{
  "hidden_size": 128,
  "experts_per_token": 2,
  "d_expert": 96,
  "hidden_act": "swiglu",
  "normalize_top_k": true,
  "balance_bias": false,
  "lr_router": 0.00236,
  "vocab_size": 15274,
  "tie_word_embeddings": false,
  "optimizer": "soap_variant",
  "beta1": 0.95,
  "train_tokens": 417900000,
  "dataset": "wikipedia_en"
}
Below are experts of layer 4 (counted from 0) of a mixture-of-experts language model. Rows are named router (the router's row for the expert), down (a neuron's output weights, with its number) and show model dimensions 0-127. Each number is 500 + 40 x the weight over its row's rms, rounded and kept within 0 to 999. Numbers have three digits each.
Before each expert's rows: "comes before" lists some tokens at least twice as common just after its tokens as in all text. This comes from a sample of Wikipedia text that the model never trained on. Tokens count by the router's weight.

# expert 21
comes before: " a", " to", " the", " in", " by", " as"
router:457543449538511531493485450447523427519468434547503379424535461556494416451569478530521491504544433507529489492516488528562445424518400398510486469463525517494549542487458475452513491511521455417565460454478469467479494529502489452563497489500498571455536542521489504496501502502480507456496477463442491480469465522506402493572451480460545490518470490493475536483510564496523514485495
down0:513557438474488526490528476433530479463518535576477528497488450503478467491544560549543490500541530490494498492501486534474450491486565521484506415464424514539505511422497554461510518495517484496596569517506530475593539495496534511490547539450469519500561553538459519440444398515554475524433592437468527519474505544532564423535494435485492509550476468511476420535473487475543480505445
down1:480490552558459453503552516505512544509403431530510507489472512492519507436571471463477498501535506506475533492504424480485528551487524528534485470503502489584499603544487476518526485560453556574426460532497499472441514505568500503518487496472516464467488510458449483533383535498497464454567429466538470481451488506507483497590519506492536470526494539534482470486381445544483458439426
down2:503540533474472549527461401539491453527448440528451573544486537475571484518531478538436582445564474474497521512516463538494497548438516470460584592480536489584479534504498526501560484399513502471558514536513463574479485497499472475475481491488490457510442478492492538498437515567392470508494465526485452591455500443533497509531513472480525536505538495482515430536530480518509493551480
down3:488498532510486486496543513463557519519499506482436463557576450553529433496547444541479524479496471524434536550444512548464482479486468462598464509437515525488522490511484525419487453542459491450541526535437506586505428569500480518441513475547596543560530494475455576542488481502483459445543495482492476513479492486507463446458570489496460506498541506363521477499522497523559531459531
down4:497536519526406450448491507454520499514500531490503502497474467479526533426447505555566527532555518468473433447511468536507487456469448568462582445565487496450480544533495493448519466491544497492477514504517496527534502489588448465503499524518544525440457567470437523515482469430386511454481507488429470528458461484451500508428519537559522459430461533558453429568493536513489515485563
down5:544494517481578486481526476498502426417572461478508546490439478530447432520489563430519476530546491490456545566507564474471494503557523507459477457510485477500554475420480513511436463563508468477517458528530485519532570526444473510510484532479432450474498473509425498510506469478593459544541536486551545410508577536512535505488529543494545463557515585451558556459488501457501479550505
down6:464544508413511466511513419434560532515509475539464458534515496534559535539470513510488495491464507418532475481489420531440520541451478545548508549556426460495444499539490564562495512512441560532509463539549408541480449449517538512450459435549502429538529482455504493520446441475445508430445520492544538477526520520514520450542540516497517572421515526471551510536518503518501511538447

# expert 20
comes before: "==", "|", "The", "===", "-", "In"
router:518551572452468464399502481512570495506423485557467562505490499516580508540571488536480474557558543450486501464531437551445449555489485500512534546503479491569599578494508550510497494405507535539555469510549467488493516442489476499492483542501494488528444497559440540515497466494525463490465458497588523533506576456499493511474545548477537518529489421510497544505540532519475460447451
down0:455435483525515449517457527544508508534515472513433543447467576494475555521455499510564452522425486454449474489526444523529484503544563504515517483463550534490517515592579598482497457493471528534479482489437517454567563564560557447455469524432533523464463475465530509487453486513473527487549491513475504557470510488438430490430462475511474533537500508456501571492542463462454593533517
down1:514518477493632497475504518519481516527495487499519566479501518424471473472527521469531501470459475516493449534520548515486451559562519500479454591427512539509476490549513491439536513513460493501450542473552541463493457526525515449562464515472543530433545508551519455531494513506455507468540527478469458509560536481524496581527358481471545525465571433559561495393449520510503479521525
down2:545490529449457540532463502502469521513525526445423511513534477508462514494472500637412486541543449455436540498482525534567456487537505463535482484422460577463445475477521526480431505520447534507499501477518576529557545503519514553447521469451491448512474452489513544525474529539550501580490435527518515527421515567443499525516470483487416508468567534512565555494492445512503511551507
down3:403571514542483478488503473472463491518538492562455501465472585486582467487552477480540468505533543508442514415445532478431529495444474584468520491435487520575534493528507470555474495448455520547503472552563500497530501484572547537531437495487458493473500436439550520529413477488524407552489540510582517524536497518522567484513500501528477450485515462459509426512523450512494464457506
down4:497445500538540533526499494563560528453479486437480496464511461432457522522483485485506548516522452529456565534547483476538502511485543519396529523570437481461438512543453489499458476496536460480503498509569500473412481501484597539506557469464524510434503476475480444514458522567460475546461465539468587460514483576505483522522547437453458475571539461475574471453491472520538506533587
down5:487462525527532504488531529500525480492535399478488493527492472405471440569459522565498482499438469497568511546590523480490472535501517477535483472544492623528498483512460496512496456476522457480465471532517509504478515482553548543473536490480563501569511437490510532500490531545531484406502543518510514586561541435572472502471452410498625492517517478495530469544480518478562558490529
down6:453403498589543445523526485481566492498550536481491487574493570492508494513435526521526432527436493487605566449544565424476468412466455491494463464449552513507444456519467535450473498454480461527513504532514489453536527488452514545484566461491513484496524569460479546495546519446524508447504466499544428490522447539497548507575497529540476562483538500525535524455516561527530525521491

# expert 16
comes before: " ", " —", " \"", " A", " +", " L"
router:453558428475523541438466486432525484489518477501558531534493430517543516464511497485464480491499542490502483464485530523536569528435514526406495507554513512461504434475505448486429572459433497547516508392448471485526520514535503442475507518478452450504495594535541458526493510539459543519428562491450601426491465485463533462592512454453540511441472495525459473534506465484513510509476
down13:446559505494521511513581511528454504458468557494472496509407505534508523473489491567514463537493506455453449552464406546497507443525569495486505523499489453530495513496510466521527453508581454472550504526602437506561463544480451537434560425460508510542527461482546495433585524451543535505455516509459528527502524446520550467449531518500401459465520471494510526554508492577497482485440
down14:455454514487569474426417465479485528509445514511516575526419523472458510507511550486559452493547455437495498507474512511508435568458491486513477492495467466526558495479481605473467574512466485509487481489467549464492466500554532438458528582514592479521500422432555502538455491459518499529455477524479501530488514503472521505495545521525469464450436461443373530551497496508511470507417
down15:542397468522532587483511559554507551481510548506508460494456513452561517511469477492476470452419491482559443481503452517502470391512588509568470488479488424473528440480502553497579476487479515423493496473542500571498460506574506475479475507504514467579488506472520523482606524481475512479543531560483487472507502429512545526451473439461450485500471543481439566468509488448470501466495
down16:420538448494488470518491499461431516477481497576530451531452515535492512544521531560500481563467532486430484553475423560503477474497479507551496529483457467486536441406489507498495482510455514506494486543536488542570483519490473474441522562498512449534544462485434440499600509445485563530517606473489474536495516494522449508506512534595452538469450541478493501504387514479509405519488
down17:504520470452492525531475465383480501494514516448513589496513499489437502442503519438464525479516461560528556498472503531475470511499539458546544425459486502442504430498442540453527577532521493492494445478473537458506540477441476466472534437488513503504440546462460540553356438559424514470403449545519533494547473456501472555512465519522504520449520481531507490487450522479519465522476
down18:520408516515526485470534463525501509452490553437531496435456465482541415496509516553558460494524499523513524544492471477467471487511478607504543405535484499455580442552481533547444560501474469440494446516545582495489470462517566501472538453520460497436479420492459477514482536470491477518535469553552457546518573534490534552482481431509492471502520542538461472519462523455416512452550
down19:458434583476474461571534575497553472556533463524513477484460489474519526492516462449579555504458505497556480462515521504506516474495472540477500475505527514414400469482498587430507544479489529526512501424550549491480486551532436574497472512499538477401430496489469541485498496531530515480490455488545497521588469451534542574567446485448477511549557441508523519493535472468516511562529

# expert 3
comes before: " |", " |\n", ")", " (", ";", "\n"
router:494528491494468464551505482507471486425496478606474486511522433480500475518478501486350532498435502513496562497525588543435515521539490453450474479453514474507471538504510495495467624537549528563513454523470515534468496551411582532440537462493509507482476470523509491566476501504522442504483511486567457520511497459483518530418556476558511513527511389500487519480483478512559512513535
down0:519519522540521457530510510558532510548491508482509525478479485460451447533476472425488493519530478533513532503497393473515473562480542449543514567476517499542538512496453578556454541451505541563529478489433509482471542508478450457498530590533515468491418527483450479438517468428513552470447446438552570499527503470485564490522492504444550529497451513454516577589485490520565511476402
down1:459487479476533381472472529557517538438515516462500496527489488491471531525468453582537481513494485566513496499593456509475478463498571471471513482432425527446525509497561565514543490443545566505506448504507497507553556437564562577458531531506506531525501523505553481503533514478509543429414452470512536514498477496515497435438570503458529524384500495489491517510455444539451517538503
down2:501493449503529441489524529480450518536511549479521518496540479470472561517544481542558427449531581494562436560561464472536456548484496480563499513505494495496497471386465489516588488534494466438451527498484443471471539473529456478506490514555518445526549521527453504487605530498442475439472536490529511491554515440532490519505455524485442553484540525481643502457424494515516488531483
down3:422516517555490532526462484519525483511526504487505434484481376455481541393435518415576500576499546496469462500535437526470441504489456505535459474524562567513518490428502507536457498536462516453463491465444497568436546462491524511472551476476500559491466502456450535576495499478515437479490522547490445425454471492472512500522568538487522445555512551511557535518475503530530494466545
down4:524481474433521422520510501476459514440541441432526560582462526491494470497563466589478470523462591502456531605505463476508526512425467523508480450516494472433490479491594558470563507523505518498513468503513523475540494538481498449477488526540478524414427488520522519498494511475499483509489453515557547496492440408470473498437503459478496503487448435452500505520508558456391519487448
down5:548536479472553490507503512559504484494480508494541552461518506491449524494528514487594554480486495442441474575519512558525496485605510478441484483534546425499546456515483488474499507578502525532487488488501521456551462432410474438454465477567447514533531562450404497551523447487536567463483484443527502473574543511484483514471519557431434515568549539485487552444530504466485506539542
down6:528473475480440483453486503456460482519454519528447501472530505465468507548417505489503516533424490479562541469457460509562472488431445494568462498580480464450454517482471474495518466446495501537461505469587570503513449476488510421467480544530469513450505456512477496551571465414445486612496548443431528510431504557520481492468483491543521535489467564471437545456549522480475521559536

# expert 23
comes before: " |", ".", "–", ",", ")", " |\n"
router:513524544429555502541492570499498490552510536466481535431547476463499492476482523469535463532450470508533522524497547550531480508572474472441535512468473525496464453542506540491505498463523548388526562432450466487464505534434538506455503510475439581514497512469504407509504510497507559568541536525536596539473545509551452498481471497541470528595542558506511468462517490411589501458474
down16:514526562537497451411501539576542494470571516477483465574585478478469430494600506502475484501436517541539485495519489444507470554520410581488567463555471518505460476483500460433517436465548514507497541453453429495484529514510547519521511515485480524479532482552459608501507459501529521484438465535511497504526458518521513448598467513476462544482481488523551453475573530523504548471535
down17:522459359516517509547529442496484516523595490542480491522394493488495521529492500516480514481486586519477533471446446536485557421502503560542519481466469486485503493484456487437517536540480490458521495444599484550545470558496543493460496481497467494493543544532574635485508435479464500496465520428445482554478480521540511483475475500515530449509438440508469484524532539550549510480483
down18:483542545445490461501527580540446503553521492471530521525572495498531511444434546491455448462396483507501450517533475525551511513493463591547518514518509516539481506532517560466558416555530485415449514492479556464462483559507481559459482463445403497566457538486399480483497488510507478467564430493459454529512545486507512482530544493513566545563489494474440484510510466482519430486502
down19:487545451531483536527501538526507473454441487482480496496488485496500522472474457480541509505563512470544452488466493490543504505445464434499542510499583509482601481514541443483513518542523507501424494487504470493480422495536471449455468540500583441564489513506504590515539495563555482568503425510502466485452534525518566499539530514427513500440405507471466580430556506512426471435593
down20:551497544539473463517486483526536539489484476511547542501506496428598467516482483439467467517504382512504498574534533468511552432487585486526533484417526479490450510515503458492439518516465491530403516511484537550529551431441509494521467547503560479567519470516422483505555542460520457508509504486513502447474523479524471615473477573546442548470424518478510525481488483463542513563514
down21:484493455470531498429476544452509419490461477461512537528441555520564527540494453565419532473489529470506493452446460501523460477511545520485462579515486489519470500518512540456539521474524484572553516480543602438502460439452475582510503548548427467449471512490499489549507513535486546497475461469422518485510548507485478534501440578459459479444478478513501478476432507564415555561548
down22:497565527500471481526500504541462442513487517496522468553484498449473508594510501487523518486436453593501507479528407522531445454503468417474538445525499502475511472415523572526521467503508477497504500420514527549512460528508520494501441549525492481419509460481447500410563448524535481514410443476524496466569499515466517471536509568548507502519527540456446405525416522490496470532425

# expert 0
comes before: "201", "200", "202", "1", "199", "2"
router:482459554443487499491453465535461461535439540456489454488527517524446550495534537450475511523477531497365514534508529456543472467384473589506524519454502482505504436566500576501485427496514547402470503464509499483506491546472495466484504506473492561510512444531477539520533486459517447542501438526569437482488494462538520485602511518518470437457456462510528486577442527495459477498537
down0:456461464399525547512515543493440542537522489495527487523492426459403486510536518519531508612501518491529562462462496574504519467513537491461481472462487499455484585510491496510477551476505467487526503467480452450522555508493470450553525543519545470499482512517526567536447451566509479531451517503548482477461491454515491527571471438613412542474459532490447512459546525457533568500423
down1:482522517553562527513548469479467476506524462561531509497489500592492554529435491507545499493502543415528413546454412555530480482543390410504428488527475449452505514485503461475560472504508480480496570523489499440466458482547510445466477440518482495464505521523475502475454526569450500518487568501447483488561506511430483542449475472501471522428538465496572425454509518517478426502495
down2:466529517401528504507502441585532485475477529495483528426399551484569544511545545449520519521516486469478499477527509593495524465429554527512563560521498552543515456584440538456488482429536536487545538486524448518502515544529493508469497540454497520552516534413509467555512495559517432500514552486552487445492507486536482508526474549518534590543533484492522495525518529545571470467574
down3:526494559531439504478540522529459480513483488490504481444566469516444584536526504551560472507479511515529537517521529538509502509545507545559554471482481441506426502456478513421573458489443493456574537504553528511482489492542448470507542488521517549549539556456402461514548558539557570494547440500502484499557506464467486502598510537579473448418545485489500408500474476525485455474473
down4:536580527488521516532530526559429484423452520552531473487517556455451498485581461533528428504512469509498473443560504483509508436513442464423468489497518535506516520530461475487450567473479536447488530548520484442486556492423458546467428449523538477514513544565485516542474562569482493460501518507500442500466458465474595562497438506553575482489504538571478461518454463530529432508490
down5:411476550491479526564604569454434504507505479516451497517564623563518503480528533553466546501430543526519509485512499504530483498504515515468467504479522492527466535528566467481481506532618461513516522526487515499444459503511474564484485479488536475484413382454463531445441507513489510480465472500497502499472485483532527524527397517530494453502574462442518492505476423461488497448467
down6:575472466521500571494555505568535458480449519465443510480528536517497520548466523533526486553530636454467536441477507475488469540446468541524482502509435460487497524554490560435530489450451545433479491471539481518541529517405552449557555469514493498472543514529504510513436488458517514466506506497533584469464550504438470471536511472488512524531415507481586552460536471517435572493496

# expert 2
comes before: "0", "1", "2", "3", "6", "4"
router:497413501512500454427485416410542490548463533464454480550490496489565438461486487517439461548448514572525540576418543557567477560555519495530357530479480458528441444536517571503499495484546476557490527478459476525485499504476497513459543558486464528501526470452504503490517491460549475516494468513496485418493557480472469497544503562535435466459475495489499462486489515525499480469548
down0:537514555525493532521510499461501483432459507498482432514512524463455529496531523526493470488461475498521491470509481431528493443485480523521529430441495554513546541539504523513479483428493559489448583511510485448511444552469546446593494437494547425518540468476449549422546603525474425418511480539489545448533475555549529529448497523434545525542468600472478538485553491465532480492520
down1:484411539487526497550484526532446496610517570509478437587434437490593506521475443504524498507491545534570519497504545546520481494476504586472485439562449510482409433473491479506457461500542558554474506494452517502498527450495510537426548539466522453522497485477500515476557538499550489480526525532446455514489514488521527444523543570546470503474416495462436532531516514434512552511490
down2:443560487547484412567413459470538568481521471498531431552548505514472456430470496536427545440523471531496475465506466480502504561447487526525480466556555552486495490481523524522460546532567494485518497504415514535477475579453497524544513560487488522518481530533490529521561558463490490501446534593463503487441491516505486516410463504514482433532417552469512520572520547425524514499484
down3:503436526563477525491548494473401462495469508495489512451492430512448604535566609560544510504469485447538589452510454521546542498499444491487542498505475517479465492512522489460460433550528490477470445474522568523551525471523480477419540462575550421565454458462489532527484540497529546499492505478531498403515518485469562486501527521484502511460540515437517483504466483454525467557460
down4:478495465560502523552493389489534434500506607516494506467545521561472485454470531502497523523493519533487536484506498522548480477538527489518419506449499531480448490533566450501435405575539504513505492521440471470464537507507506489456532505413528500557455494526501511499486459409442553547483440432517496450489473493466538414492591511495517495487468470513461445472530503611543531529471
down5:512504539493514510558441538475476545526532486460535430476512482394593503524522510540538501492493533452416518516442557509491478547458591561506530442488540474510494500507462495509407537506502521559550403502502589413503517514505453503559461504537472457577494507481490521540519458481457492446543489491475479539512516527498560453509488498546458482515443540520538520527472546451468585540428
down6:474489553447542532490538498524488426571547530530523489442596519491551517436531548488466501504505557526479567496542500484562473519503498419542501513486466470476504492454601528466488548496535443575511516529520440495426444537509521505523526548466554543489514513521527468582480546536631508516524505512539545513534464427518532486562507500480413472570534504476462545495461501452463507458493

# expert 8
comes before: " of", ",", ".", " in", " and", " to"
router:515510462537514564554414495437463518487500490497492441412469513502495476595506495511540533395531506505512495555531555513506536448503546467532510542465505501482609473487483502491528442470533501498447555454605531514528496545440517518480493479494523448457507492432523505489510497538475464492520506514462505498576513534511572549489526552449496456557618560515494577500459560529540486496561
down0:583559534528507604603492417500488549520542471512453504471379491439533511543489456477525524535485493460473504537469495462547510525491540570488517540498540458540471489518520495530535462542501519482446498474526488531526532466465464557503505482476529490566507488486503439562591555426514407516543529450540484495520496482525536504501530439515467480557507463447440444544443447475514432497480
down1:490500505560512504576459523509482517544465590466565464489512516576433479504505533451511499488564521526470534436448571486577444541472508442485521519560508504490467503537513450503507424485486561528496529484560506501472520490519503429549512561497524478482503473421445518521483476518565531515454472467523576459492533551445581420435479528514480427510472438539583466471520470508476517540576
down2:531502508503456506435470523601473447453485519536480480487502485500476493510457513461536517500475546468541516469450563513509473580544400566490405528558530530433521485534507501510492506560437483482456498497482475525465450519536521467527521514430493511515535404519535508506513493481500560412440453497434536463474503490537503480575569488482460428454442528491453468532462582550438488573485
down3:479513537418447640534498507514474478513509509438529477448492470537513575552480480490530475432521490424568445571534543487470533446521472534565528542533551503543484538486488472500474564529488493481499517512486543487507559456535459445490540498494480478464585524482546517453494450495453442484467408491496505556456466552516551497616540452503568501536460482469537519518507454538478486498465
down4:520476510499482483519511520462501489490523394555486509483503461512487488452515433510460577548454473484542544445462489472444574482503458557506532453536497509447472484540458485480533420570523557508459559489529538451550473517576529557604457434441378498509536474549494478496575463512510473488443457467453487488539517455569514527516493450528457481492472511515460495431474529495549449492463
down5:524532509518500530572504481558448511436419448468459455473496545482528511577542486526501495526515544486568421475586520551505539485481442542476591437534526456578494559533550544478478518476495520420522538560547528489567473492528541493494485436419491491493495442472420491514442482582523577471496503499513521506521545476465516527551518484458520507473523488542447487468535508466567509557454
down6:419462531479431479508504503473490533564519518488511560560451538465528535504474524529491512576405522416485462487500480419517539539469545573539496451518522447455419508458527542545459523438466501599429446494562479451479549526546505467478485513529468486461464496486482478503483539461436501457518487524503479558526458521506495507506435493523446520461475480500519460423572442467444435552517

# expert 5
comes before: ":", "\n", "==\n", " of", "==\n\n", " ==\n"
router:485505448540483450536506396522543522525467524531479526401540466433502528483491515517548492483584458476507536492510554476561414519505500473473522518540541537516453473418520538515486447523452543522475524530560508468482485562472422506517500526492493513495467526548534431545525523454483483472547514524533465538526553518434583454511533456541488496490579499538510558466450543510611542417532
down0:474524411506534532398474433504512562501491521516469497465491530466534522443526445478525495472498564555551500493473518417482489527493600539534549530527534491562499514507463495483477466473539488579517449494515454486442473537487520491500528538543512559520424531563480462496574478498449535476465543463508513459465433440449487499478591473439523452436475517467539570524554518464456456421522
down1:494487519474546531507530543432488490466544452504489498453497554527567523480520500516507538538466561465456475542468534520525500493515443532537459506446469482467461507529499508402474501542507481447472471552480444540502498443476456477422521532498442431478482503438355551547475460505568484500468486476481470488482481468585538458454487423545471439532477473490481485481451401490607527530497
down2:568503548539458483506550483468520515447481519461510498465591491550575531553508563517527498497410497491552512493489554554514500494548483438486496532530460504496530519526481475486448498527514483465491457546524498530540477449495512508495484433536466433550543543430464496486408527548434525516482513517485514512476559481491432497430424574540441548409500474457613450521517528485531444563469
down3:479496454467458501546457503450483556550530452510474504493510483521465508445489535438539473487515531487471538469438560434479472488504488508503519537519450504524493449473474469520545468561540517528453462500534457454477549435529495552511460472531514429455479508475597560515310438506448428533524505492575495552497445499476518512489528566531499452541480517473481526556438504498488506428471
down4:425464530508509447539459460495524400561619466531442519450506503459532487524465480466510505554571454588441427503534506479479523491483576584471562525544497492483462535520492543429509488534423468489539510476498492522496506488494449498488480511572509427527461490506515521465485404480511533538506517467490486490525556499479543472426480518485422464527432502530479508551512449589495474478484
down5:548472553515447556551534537480497467518469512485428536522550479566448509532518539547539495565533494515466530547548468498516506504541477538439524463505512396494437562601518543475616482514542526489446478535536488502578486469576555504489485408481484459484447539484485505525447510465513484520454485502485539491484468462438495491449459499551466504442479504430516472502509494544557566557436
down6:546547520500548534609470596500483493563496491518558471547496504504530504482543501519499492534474530510453514491498534505499491457377515463549505564556447483493456490509482511541536479480508460481463458512528514445509459527562511508498438503492462424492411484471481540460452546568467499514430515462431522524520420534534542454472429543546488497481507501548565520588506473428433460544466

# expert 9
comes before: " ", " the", " time", " year", " new", " member"
router:471578477455465487512483476516469540521503558470439487501483463480434445492495492515501558525510489459522506543518483442425535606446482457453527447547518522444514460468510483528475484456484568541496528471556493561489520567523466451578519540487568505458545453468491445385503513456488547458465512520525539511469492498475437501544497556498492512530570451442552403491441458530469441519464
down0:580455538593445527502509516536441530502477526529517518474453478555524519585449528454538509493465494487488593608531459470516553575493522499507503465502472541452542506451513505543533493422459525545552448520471476547480508573574527493530559539486537480509512518466507457456551492446539523517474537487504435532500498481538549519507423476509576508509492463448549544498448471447539434557449
down1:591495529513492456405538466463543524494496523507565506418554558524553579497487527464466471529426539540481514512521519521523498451506531407464530465487496503512560462518534539525521542514503533498526529501432464503511527501454534512493394487585505434525508518513469563521517520573499495473485538461508515493478515559600506534484479503481429489571496485571457524494436487467576579553493
down2:539500470469484579454553457476548450498512502484538489485581400477498492425472410453529538506543545518510515569439540414498451519479478466486545491520493496477496376523481543532492470481477507542469519477505483550536548529531432523506438550459491474531531403459456508500502465424497478460466505549557497535433500493591557472526540549498480492513556472475561480480537537524523497501509
down3:502470532458515512573431462455501442507521476561527507512506534441525566548443453532583454460476487491486480473472484484495504571528510582463511428552473512477453524496476538497481524488469487594459526539542477469419539519547470547484448499429491524482494539468542523424439492537499509448518446547481461536555367520489471557491466536550450507456490518420485478519477455525510533529543
down4:505531520509540455507433406517563492506521555491498576496564478494454467543501471488506567466474469494520488473393539451438510566490465489451536454576483528530527527557424448499446473497499471512435515546524557504484560432575455463483542525505515468487502452535465453501411537522530487470441525579549497543488499538483567544498514553514479504483462499442476483458552494435495458499443
down5:501500507440509488509528528469461459505575506508477524464467503406517522488517486476469534545509467465497504538470410515479443484565482511476463475482498505558514484538515467497493491515477453572512410376560478477535501574622533526506462545495563471478422449536537463481502481534489528552529508443529489497402586495495545552440495441531526526494585464485511533515475493564506462486501
down6:490515539512468509437559461499606495518570528525435466550424477504455433499450526534509494575606452525476543548510482458487569515521445509494526502584463493502485480520489491470509467486558498528479486454420504495472579489523571528504487431444463488549526418508479466514489527454487566533446538507457521464529502517521485516554475517459531494471458450542586484454540464510455463426501

# expert 4
comes before: " the", " a", " his", " their", " its", " an"
router:470541477402541525509536477514534530497530545467555479522496586475461461521495524607548511509558450564472438495493532499446443412534436520476530470495518526466559543481495534479519553470518515476429515469596498508513488465529515564496494550519535508503534514523541486419492515528401517608528460504457548456559511479504438529507482473466477515426473469506483461483467556467519511542451
down0:439477436441546520458468503472529470550482509457488561536518505540445390545422427510498564501514501520582487573563511491510485528561472521474544481498554545487467445557507562523532557593533500508502444532463544442500558547530471560511538515493436540498512470534492563526484493538507502478476565516504510487545467537528464522496496485443489497435532563473426522458476586490525544470509
down1:490480493511455518472553456492531485429552501539531477496515459461417453490544537488500484418542497486527526551475516443540518494509484479411580521468526427474475508499530451501411471494488552477499528490474489417560524531538498485518487465529512422551441458584503531480494492508544505391528517565536590407546554567502531540509533412482461494528517477500527529513444497502478544520506
down2:535488514457490495492422465511435515586584567493476508491544453538528480525537520487563459449461543489440415506479459517570535571496492567550517483530467432476506420427514502526569456502471466476442528453476557506469515491465490485534447519473487573539457495422467476536491468548476484460484527508464533416574527427578437519491508499475572494550518470499500500504515481504523471534486
down3:538530479521491419519497450512513553545499474496458484492486477498514502485554504447492498586514455520442576499484447520466473513528498509515512473489482498507478516416550480511496551454493516538541500421524446556454548475583526504595525492540563535405489522526579483428420518465524507496532560594503457513419545508492452471436483574540491559502463447499551477542505508503539436525477
down4:488529498499485436558522552462435524549452487512479499511550472477469502435498482530413512553530481430531498477564441576505458541507420554479533523479527571512508475494491419545573553458447525554493511461504495491507500471573571523553483497507507492501541387470480441553441553489446564427472491498539500466464507483514497533469482459484535476550522441488538435479412505479454484503488
down5:496528524482434487507595501546500517555501489599506465448498466463465447554570520464446488510499452482449515459554487568502491483561494422463475513540510488450452496523504506437473386509414490501469510533569469520472534525478521440511496443551516517437484535492439473521475478486522482505546529489538476426437555490478570442605472448467490500493503469471559481522449490491497549529449
down6:493451559504488515530511485516512566559518563495463451484545531487491519523476521536555460523479480501459570511501578485487540448527530582501462476482483503479458466592485531471464524332493520462518566419546488509531472475556534471478514456536462532464552544475482446521518514512480506470544545487558539492423532468551521416442473532479454536581498551494487467481490458518555513485461

# expert 13
comes before: ",", " (", "\n", "'s", " de", "\""
router:548469514493456533473529544498494469499549479536532535483517503514483516473503494458496504539555496482501484433466571462498491529485468531548493505536491521441474522579449482448461600516519423521521635572504537524514488453513472507535544487505498482493473514496494484442481464646530536504532535500485481468511488547511501518487528555474513469511493595526550417558513514426568551572587
down0:519507472432468436471479504495456518483542552464488500467499569490499489521365463448548501483500504539470520483427442465450497478456538535535419506501520539522481423450510511577549596461502527523508518497468546462504486426486433552483467462541506554485499507488545480497517464466549528454428491519514421542510448492577544500524409478503446437457529512479421505473471518510488524552482
down1:516494497538510489460452492432532491435522543553480567488518551455456541484539469571466482533445456569524535574530462598516592453526468517491458488585466511533497524476444544455560435461515552492515530430499499557523448511601516494498474469486520528470537505557521428527527468542489485559513548493407485505528532542464464498539548508520419490475463483521501466529535483493542515485440
down2:525505565523488499496488488514483499465449538526412469479476449524467455598549492551435547547497429463494513555500477529533498474511467441471450512534490459504523519513526502512536437549464506504508515461501543533477534521338514460514493512449484514544491423499508492463577586506500518519400526494494575478485538559528505487459461468499457614500456520467496450525564511504456468507466
down3:584491501541459485564443484561464507511559462502462529453475468421506539479513556548484512535529454474500456506492528545487488493496513451527445503520544509530495559455501518553545428534549534495471471521501486581464494441471474478503529536541519493614522523471478481503475488493606531541552461605520499448449547510508519402523447466521567510569515493527501483495472432555549506498574
down4:503485464519533505443425424456449488541540491489524419451484450479511513471555575423517549462539430488576502461480635446415470511544533568512481540447496516493525410526501445530520489547462475486488496510494507520434501499581503521558529518481509476508471473477547528486550484520537480468507436493465482517501507560481450461536442465556487517478534556527526497487488502535603481499502
down5:455530509415460459445548464450485450427534462502468454498517500503502487535475539485406566581455469500520514501494556494421481519456518454545446465460470517557561486536527526477441542547504531517504488508508438540573506483521465477421428558448535454487470446549467514512419473467509512448481430525503467475492512484494430477470513457566488506551496467461422493426479543552468473486477
down6:452464586469438557493489536443539476529511498538501508517520512537464511491473488507510467531519589485495532412517535504513481504518452501459527436495521575529475491493495462489497564487536432563558555575454486458504503462576493559532571612458515532460474523469540509460331526499589505482545522561506487466466501456548487470489514511528517486552507493500503499519446499499455511524503

# expert 12
comes before: " of", ",", "\n", " and", ".\n\n", " in"
router:472422535504507563552492479503456479465489449465497479396472526541516511557466497526560607436467451486499508503476476488494610457487538514412458478564470506518466483574502519489517497505423541518486523521536508524509527504451567543489529516480509456486483511557525477537512574586531497483504439446508451538505505533484573608464539521506471497589521557445486507463524455477492505520542
down21:559572463502558513563469498564413501474442437472477549414558451527454478467480548486561507501547481522491540589531536508533524497455431439501502498521531549453521542515531498496529537540493485457489517463422501562464546536435506462511561507471514523509539474471513431536562513517557516536505483499485513467455543569449494566507460456489553510547444482447558520534415558494503493544510
down22:512463513512451471545480496499473503528436535581494477503501488508478478507490510559445494491445499488454515517543457565535437518541351479492467499501545508477462539484448502533545475503545568498485480497471545487514506591544494454449453452449448487480464440437408440497574486450447496524500468456472492509430487535460435533566506520544531543457511516490509471561427548484542468564455
down23:506501406580456499480486563489559494470469513530520503505500496499482493532476559510468507540548395517491490455536483499457467564519483476451509505584554589482527532517464487485503464536527497485516550546523460536498515485602461477483509422472453510463529476484492451475386481483485475468508518574503478530504432484469561448493542592448478485478532506420516476439553582456523461546490
down24:544550509545463475534496550521544467447444527449363534445560503488519549506559503476521526505541516567535464494505524545492453532465476483568483532482465577454426464539527529513498482537530532515494468554464449498473467471498487414543562434520542428523540550539546493537471478546442487487523518456457541529541538508527517552501462435559505478491453541497544581465555489513530482511566
down25:525495421490534503513570522499528515522414458504537465517511497521440532539474451546458441513477535505471492504537467406505477522468518486508560524564522404544460488592462484545450411588454454528486434539492538441499445512475468485489483512521515495484469399492475490429462522536476473476515500548497517479569440481555477524450454483439530496529531487571500512540573439464458512491495
down26:532477553576491511522537495518488438421547525510476517519513460480561398478446490548523425447478488479402494528461463510452507526519516577515523482429487484528549524496499447571457483478521443493543487468517478412570453550441439451466485531487472471470528442480470505461596506447528477473548495544577512480521516470471526472511471524496469509504503442499521503524489508623484492470552
down27:546498528482537467443466536474528498469495532440525529524520446540514461490501484449578523451503448464454449533583534464493463459468515452462537490453491547546507486488534382422491552521482552415514499523449573533424495526491506497490566503462545491494452498466518470505482482559423465526574532518463477504475480529544418548467521567519500562531523544520468490598478475460534491510560